config.toml
experts_per_token = 2
balance_loss = 0.00704
balance_bias = false
tie_embeddings = false
batch_tokens = [65536, 131072, 262144, 524288]
steps = 6027
Below are experts of layer 2 (counted from 0) of a mixture-of-experts language model. Rows are named router (the router's row for the expert), gate (a neuron's input weights, with its number), up (a neuron's input weights, with its number) and show model dimensions 0-63. Each number is 200 + 20 x the weight over its row's rms, rounded and kept within 0 to 999.
After each expert's rows: "gets" lists some tokens that make up at least twice as much of what it gets as of all text. This comes from a sample of Wikipedia text that the model never trained on. Tokens count by the router's weight.

# expert 44
router,200,218,222,235,186,191,202,203,252,185,234,160,180,197,222,193,178,205,171,190,196,181,182,178,199,176,165,189,219,186,216,221,179,164,165,196,175,253,198,191,192,200,190,194,227,193,230,240,189,176,208,198,214,205,194,168,185,187,190,233,197,194,215,202
gate0,202,179,199,176,189,219,237,206,197,214,226,167,178,213,198,199,210,174,197,190,191,191,242,241,194,211,199,183,189,168,211,200,197,183,199,191,209,215,200,202,189,182,158,204,211,199,186,173,224,199,185,207,226,204,183,180,214,177,200,204,188,182,210,208
up0,203,227,210,191,221,189,217,215,234,184,168,218,181,169,166,171,177,176,181,204,222,187,204,196,201,218,211,239,185,156,200,161,227,214,198,235,223,179,229,176,180,197,206,220,202,219,221,198,202,231,245,204,203,178,220,204,244,206,227,198,204,212,178,182
gets: ",", " and", "ers", " because", "um", "les"

# expert 12
router,200,193,188,200,168,215,203,162,209,192,189,180,199,232,180,178,197,209,194,215,201,214,196,186,201,202,198,229,171,217,194,170,189,203,193,189,172,210,219,207,193,207,197,184,192,219,188,192,199,216,220,192,192,156,196,212,200,228,160,199,198,174,223,178
gate0,220,191,181,221,206,182,195,223,219,194,204,192,214,208,209,183,216,200,195,217,192,183,179,202,204,191,181,182,215,220,180,194,149,186,195,199,186,233,232,183,189,188,229,237,208,211,220,219,195,153,204,195,214,205,220,202,206,190,212,202,204,222,192,222
up0,258,244,178,199,215,185,196,179,237,189,198,184,165,193,206,224,222,208,174,227,209,168,225,188,205,182,179,226,194,212,165,201,198,203,193,168,208,224,208,171,211,192,244,223,212,161,216,207,183,212,207,182,172,212,200,175,244,229,183,186,217,212,224,213
gets: " the", "–", " other", " then", " a", " was"

# expert 47
router,203,196,207,178,188,226,234,193,190,179,256,192,148,212,211,175,194,174,168,222,182,205,188,191,178,202,201,215,191,210,207,223,202,221,214,194,216,209,194,172,222,179,188,185,224,196,173,203,213,169,177,206,198,260,225,193,186,179,204,196,183,229,193,213
gate0,198,167,213,200,203,184,190,238,210,201,215,206,208,179,219,206,182,181,180,198,221,165,183,167,242,208,183,219,174,194,202,191,189,197,226,186,211,222,201,160,242,173,211,165,188,218,208,209,212,181,206,170,171,209,212,193,218,188,208,183,178,174,210,183
up0,199,212,169,188,164,228,206,192,160,219,206,181,191,225,200,205,193,231,184,210,155,209,221,218,185,185,225,144,204,217,194,188,199,214,194,197,207,203,187,211,196,203,214,221,172,198,182,190,210,199,219,226,224,194,186,234,161,208,192,214,208,224,194,236
gets: " only", " ", " well", " not", " them", " which"

# expert 50
router,203,211,213,181,199,244,209,188,192,211,219,200,227,166,188,187,226,185,237,232,203,182,232,157,177,194,207,183,218,230,211,218,195,218,220,215,219,221,198,228,195,220,192,215,186,174,242,167,177,175,147,196,191,232,189,205,211,191,237,209,206,209,226,206
gate0,175,206,183,255,180,201,206,181,196,210,209,215,146,174,190,227,207,210,193,208,206,201,222,187,182,216,191,190,211,219,201,194,170,219,204,146,194,214,176,198,186,212,180,212,210,174,202,163,185,217,187,223,209,185,213,175,208,181,183,216,163,211,184,241
up0,228,187,179,210,179,190,198,238,174,190,229,199,199,200,187,213,167,214,216,230,228,190,202,219,231,177,222,199,208,208,191,199,210,215,195,158,214,221,190,189,202,188,178,216,156,205,227,242,219,187,203,222,212,244,196,214,204,211,206,174,242,231,178,210
gets: " the", " than", " which", "ic", " a", " December"

# expert 29
router,223,190,182,232,167,175,174,160,194,250,172,183,196,195,162,179,235,229,190,200,219,201,201,192,215,183,201,245,184,164,164,184,218,205,238,177,165,197,195,191,178,222,219,167,179,160,191,175,193,199,179,227,190,178,188,217,212,233,192,197,182,215,234,175
gate0,204,215,229,201,208,204,219,224,228,164,207,186,203,257,206,203,206,156,208,223,245,233,171,169,227,205,198,168,274,204,190,228,200,195,185,216,187,216,231,194,187,191,206,207,244,217,242,210,205,184,193,188,190,217,183,189,214,197,213,208,232,217,236,207
up0,193,155,175,189,208,201,218,208,201,199,183,164,172,195,226,181,203,207,164,191,144,204,226,163,179,174,206,201,215,215,201,184,213,224,196,184,197,208,213,210,232,195,208,191,221,212,174,199,167,195,219,194,203,202,186,204,158,200,174,205,196,218,159,204
gets: " |\n", " ", "\n", ".\n", "-", " |"

# expert 24
router,207,193,156,241,202,211,177,160,203,234,162,192,206,204,164,172,187,210,192,210,202,197,167,178,174,172,174,231,188,198,212,175,184,211,241,206,173,204,184,197,232,184,242,184,174,198,171,183,170,184,220,234,189,168,195,233,195,247,179,222,171,210,209,192
gate0,217,235,202,183,202,220,244,197,205,192,199,238,182,196,199,189,191,220,222,194,193,182,170,206,211,195,191,209,216,192,206,192,209,204,197,237,217,189,224,190,198,218,204,196,246,191,182,196,208,223,199,196,179,230,240,181,175,197,198,236,208,182,205,166
up0,204,223,197,170,224,204,237,213,207,207,233,208,211,173,204,176,183,235,202,208,190,241,198,155,178,184,203,205,206,163,229,202,211,215,198,189,185,207,219,202,206,225,206,187,203,193,198,198,212,215,207,191,223,203,212,199,196,180,169,235,214,200,223,157
gets: "\n", "\\", " \\", " |", " |\n", " on"

# expert 32
router,205,184,208,209,203,198,168,207,211,235,196,194,208,189,173,235,227,192,206,209,183,213,198,204,216,195,199,175,193,184,203,197,204,179,236,231,177,173,224,225,203,195,154,223,182,229,184,228,194,188,207,240,183,203,197,203,160,192,176,176,203,167,167,199
gate0,222,214,218,179,227,197,187,178,229,207,249,182,201,192,159,168,186,213,203,169,211,180,181,210,180,187,176,220,184,214,215,243,177,185,210,218,199,190,182,189,170,143,185,183,180,206,183,202,161,169,211,219,200,174,234,212,204,188,195,227,227,185,208,243
up0,190,193,195,184,204,169,200,212,187,175,216,224,161,174,198,169,211,211,187,185,202,232,188,204,140,181,182,217,225,208,181,215,197,200,201,194,213,184,214,200,184,170,221,170,158,198,204,203,186,178,204,194,227,224,202,212,206,193,193,207,209,220,231,211
gets: ",", "ug", "oc", "ol", "ib", "ud"

# expert 10
router,204,200,205,220,186,180,175,175,200,227,168,172,232,146,175,190,196,217,170,182,182,235,167,174,162,179,206,225,175,196,195,201,173,227,210,195,192,205,196,192,197,179,217,186,170,205,210,209,187,212,178,218,173,155,196,226,228,224,189,217,160,222,246,176
gate0,207,206,212,211,190,202,179,200,188,208,200,245,202,206,205,207,197,199,232,175,206,196,217,216,202,207,195,191,209,206,208,216,173,197,182,198,199,176,170,215,198,158,198,202,188,187,226,168,216,191,184,163,168,184,162,210,239,192,207,163,186,194,208,191
up0,216,179,204,198,176,186,192,207,166,217,213,233,202,229,222,222,185,180,194,154,191,224,219,199,184,191,184,193,227,187,180,234,186,193,152,175,223,171,152,226,185,202,181,166,232,184,228,159,216,206,181,171,186,171,192,207,221,177,224,172,208,226,225,182
gets: "-", ",", "\n", " such", ":", ")\n"

# expert 31
router,230,238,182,211,200,232,180,200,175,234,177,223,194,178,188,222,224,220,213,211,194,198,191,203,181,225,196,215,187,160,180,198,219,178,175,224,167,199,192,200,190,214,238,194,217,196,207,204,194,185,211,227,185,185,186,188,183,220,191,205,185,231,193,200
gate0,191,211,211,184,175,212,215,190,230,198,175,204,247,202,180,182,221,182,181,209,186,233,179,165,211,185,178,198,161,202,195,208,169,226,194,162,213,253,211,212,214,185,193,179,214,236,216,213,215,207,234,179,193,173,207,208,160,218,201,196,162,209,186,203
up0,186,188,187,195,199,198,192,189,204,204,199,186,184,207,217,198,227,219,205,176,199,206,187,199,191,204,200,197,219,221,197,195,205,176,241,229,211,217,207,194,183,173,212,230,185,211,159,176,202,183,194,214,199,242,212,223,201,170,203,208,217,203,214,199
gets: " Clade", " birth", " name", "1", "-", " Born"

# expert 42
router,197,216,193,203,209,210,183,176,212,231,212,193,209,185,185,149,206,221,214,188,189,205,190,221,213,181,203,215,170,198,194,179,194,212,211,168,213,182,181,211,208,174,203,157,194,219,175,199,181,205,200,155,164,176,195,211,214,220,176,218,189,191,206,189
gate0,221,198,192,205,187,194,229,203,208,197,232,244,201,176,179,231,210,210,192,215,202,190,181,227,198,236,207,182,177,182,217,228,216,228,219,181,194,198,241,170,172,200,219,216,193,139,201,220,171,208,219,183,179,202,208,180,196,160,208,198,172,204,196,216
up0,182,192,184,184,203,205,187,187,155,196,210,157,213,227,197,198,195,222,203,196,193,219,160,198,229,210,190,204,214,213,216,192,217,217,195,170,203,221,192,203,203,181,203,160,200,201,187,199,200,211,188,201,202,191,202,189,184,231,196,206,211,205,179,199
gets: " |", ".", ",", " was", ".\n", "\n"

# expert 40
router,192,175,223,162,216,211,246,176,208,199,186,200,210,232,178,188,196,171,214,214,206,209,172,168,213,162,173,238,188,208,212,178,228,198,193,192,210,180,170,189,207,180,184,188,239,198,212,206,211,214,192,148,184,207,206,262,222,179,209,226,215,177,217,155
gate0,177,203,198,196,235,205,170,196,196,176,196,173,191,256,219,176,224,218,195,219,201,210,145,215,204,184,227,219,198,190,199,227,202,185,217,158,207,166,192,190,186,187,201,194,206,201,201,206,160,160,238,180,220,202,209,199,170,208,199,214,225,191,170,215
up0,198,203,205,195,233,203,175,186,219,199,189,222,226,203,184,176,227,203,225,242,226,220,192,224,223,187,211,200,181,170,202,175,165,192,229,164,191,187,180,214,246,179,210,163,203,202,203,213,205,195,176,186,177,139,179,223,191,192,224,199,192,235,182,198
gets: " a", " his", " her", " went", " going", " up"

# expert 14
router,212,211,216,223,150,166,164,173,202,200,176,196,214,210,167,209,197,204,209,210,204,220,164,211,203,206,233,241,195,195,180,178,197,246,203,191,160,188,193,200,204,204,242,185,177,178,203,150,199,238,208,196,171,198,196,220,201,198,191,214,193,201,198,172
gate0,182,230,169,205,207,199,203,191,224,189,195,191,179,200,210,196,164,196,201,192,245,220,188,202,226,196,201,226,202,206,197,205,185,207,148,183,178,221,203,200,182,176,215,215,189,224,209,201,175,215,217,214,207,164,204,198,193,195,218,176,217,187,192,181
up0,200,187,218,191,210,168,203,195,190,211,189,181,217,200,203,167,208,211,221,228,231,208,162,207,192,209,216,179,178,189,199,202,216,190,187,232,150,187,189,208,193,211,189,181,202,227,217,196,221,195,227,212,187,207,183,202,199,201,228,232,197,180,183,201
gets: ".", "-", " the", "|", " |\n", " of"

# expert 28
router,187,191,200,185,183,205,160,210,229,180,198,211,181,191,200,196,159,187,223,213,194,210,191,193,185,217,211,197,225,231,207,173,204,224,190,207,224,208,241,193,197,215,214,203,210,221,192,214,205,185,191,179,222,190,224,187,201,192,181,220,211,212,194,213
gate0,208,197,220,222,207,181,227,187,215,209,201,221,181,165,198,173,209,158,182,184,201,209,187,195,235,215,222,222,229,188,217,201,215,194,161,202,188,208,199,211,203,148,181,229,180,187,224,199,180,188,213,232,197,211,204,173,219,199,204,176,205,200,207,194
up0,193,171,203,218,202,208,211,218,194,211,220,203,196,189,214,208,172,187,208,182,209,216,174,168,158,196,171,173,190,184,192,192,187,190,196,209,193,203,186,178,202,183,215,208,210,188,165,215,238,197,184,185,226,152,215,241,218,174,216,187,197,215,172,224
gets: "000", "6", "7", "5", "4", "9"

# expert 17
router,188,201,209,177,216,210,222,208,182,166,207,194,199,212,197,201,213,227,169,194,237,155,194,208,209,200,207,185,203,201,216,190,238,185,214,187,206,225,227,230,206,176,187,223,225,220,202,191,194,184,194,223,217,219,205,191,169,185,203,240,227,240,221,193
gate0,171,187,205,224,196,211,226,190,203,178,197,234,201,186,180,175,201,185,228,188,214,205,216,188,216,205,215,218,222,187,207,193,176,192,191,207,161,156,227,228,172,197,188,194,221,216,226,187,193,212,182,195,204,210,234,206,201,179,183,182,202,205,205,229
up0,190,231,217,224,207,199,227,178,194,203,189,208,201,193,192,203,181,141,201,172,178,217,222,232,235,202,189,181,212,193,229,197,197,215,178,214,198,192,215,181,196,213,182,196,204,215,220,196,216,199,193,191,148,195,215,199,223,200,159,173,214,189,205,215
gets: ",", "″E", "hen", "re", " by", "ive"

# expert 36
router,226,207,205,181,157,172,228,221,213,201,213,204,192,217,187,188,199,193,226,210,227,201,205,192,230,219,207,218,228,192,240,214,203,152,199,211,209,191,220,199,196,194,200,195,234,209,219,182,204,208,174,177,214,180,232,202,208,193,194,205,196,173,151,220
gate0,200,209,228,167,208,196,185,191,186,218,225,238,195,204,165,185,198,181,196,218,183,195,188,201,188,166,212,196,226,220,222,202,178,151,199,195,178,164,227,223,200,193,207,189,208,222,194,183,188,242,202,207,195,240,181,179,169,207,196,216,196,223,188,194
up0,176,202,216,194,205,197,212,212,226,221,219,194,192,204,189,183,218,192,199,251,144,188,186,210,221,202,206,214,249,200,179,192,196,170,202,181,200,212,215,234,204,192,218,217,215,224,233,200,188,205,219,174,169,194,175,221,177,169,162,218,213,217,172,245
gets: " into", " in", " as", "in", " make", " be"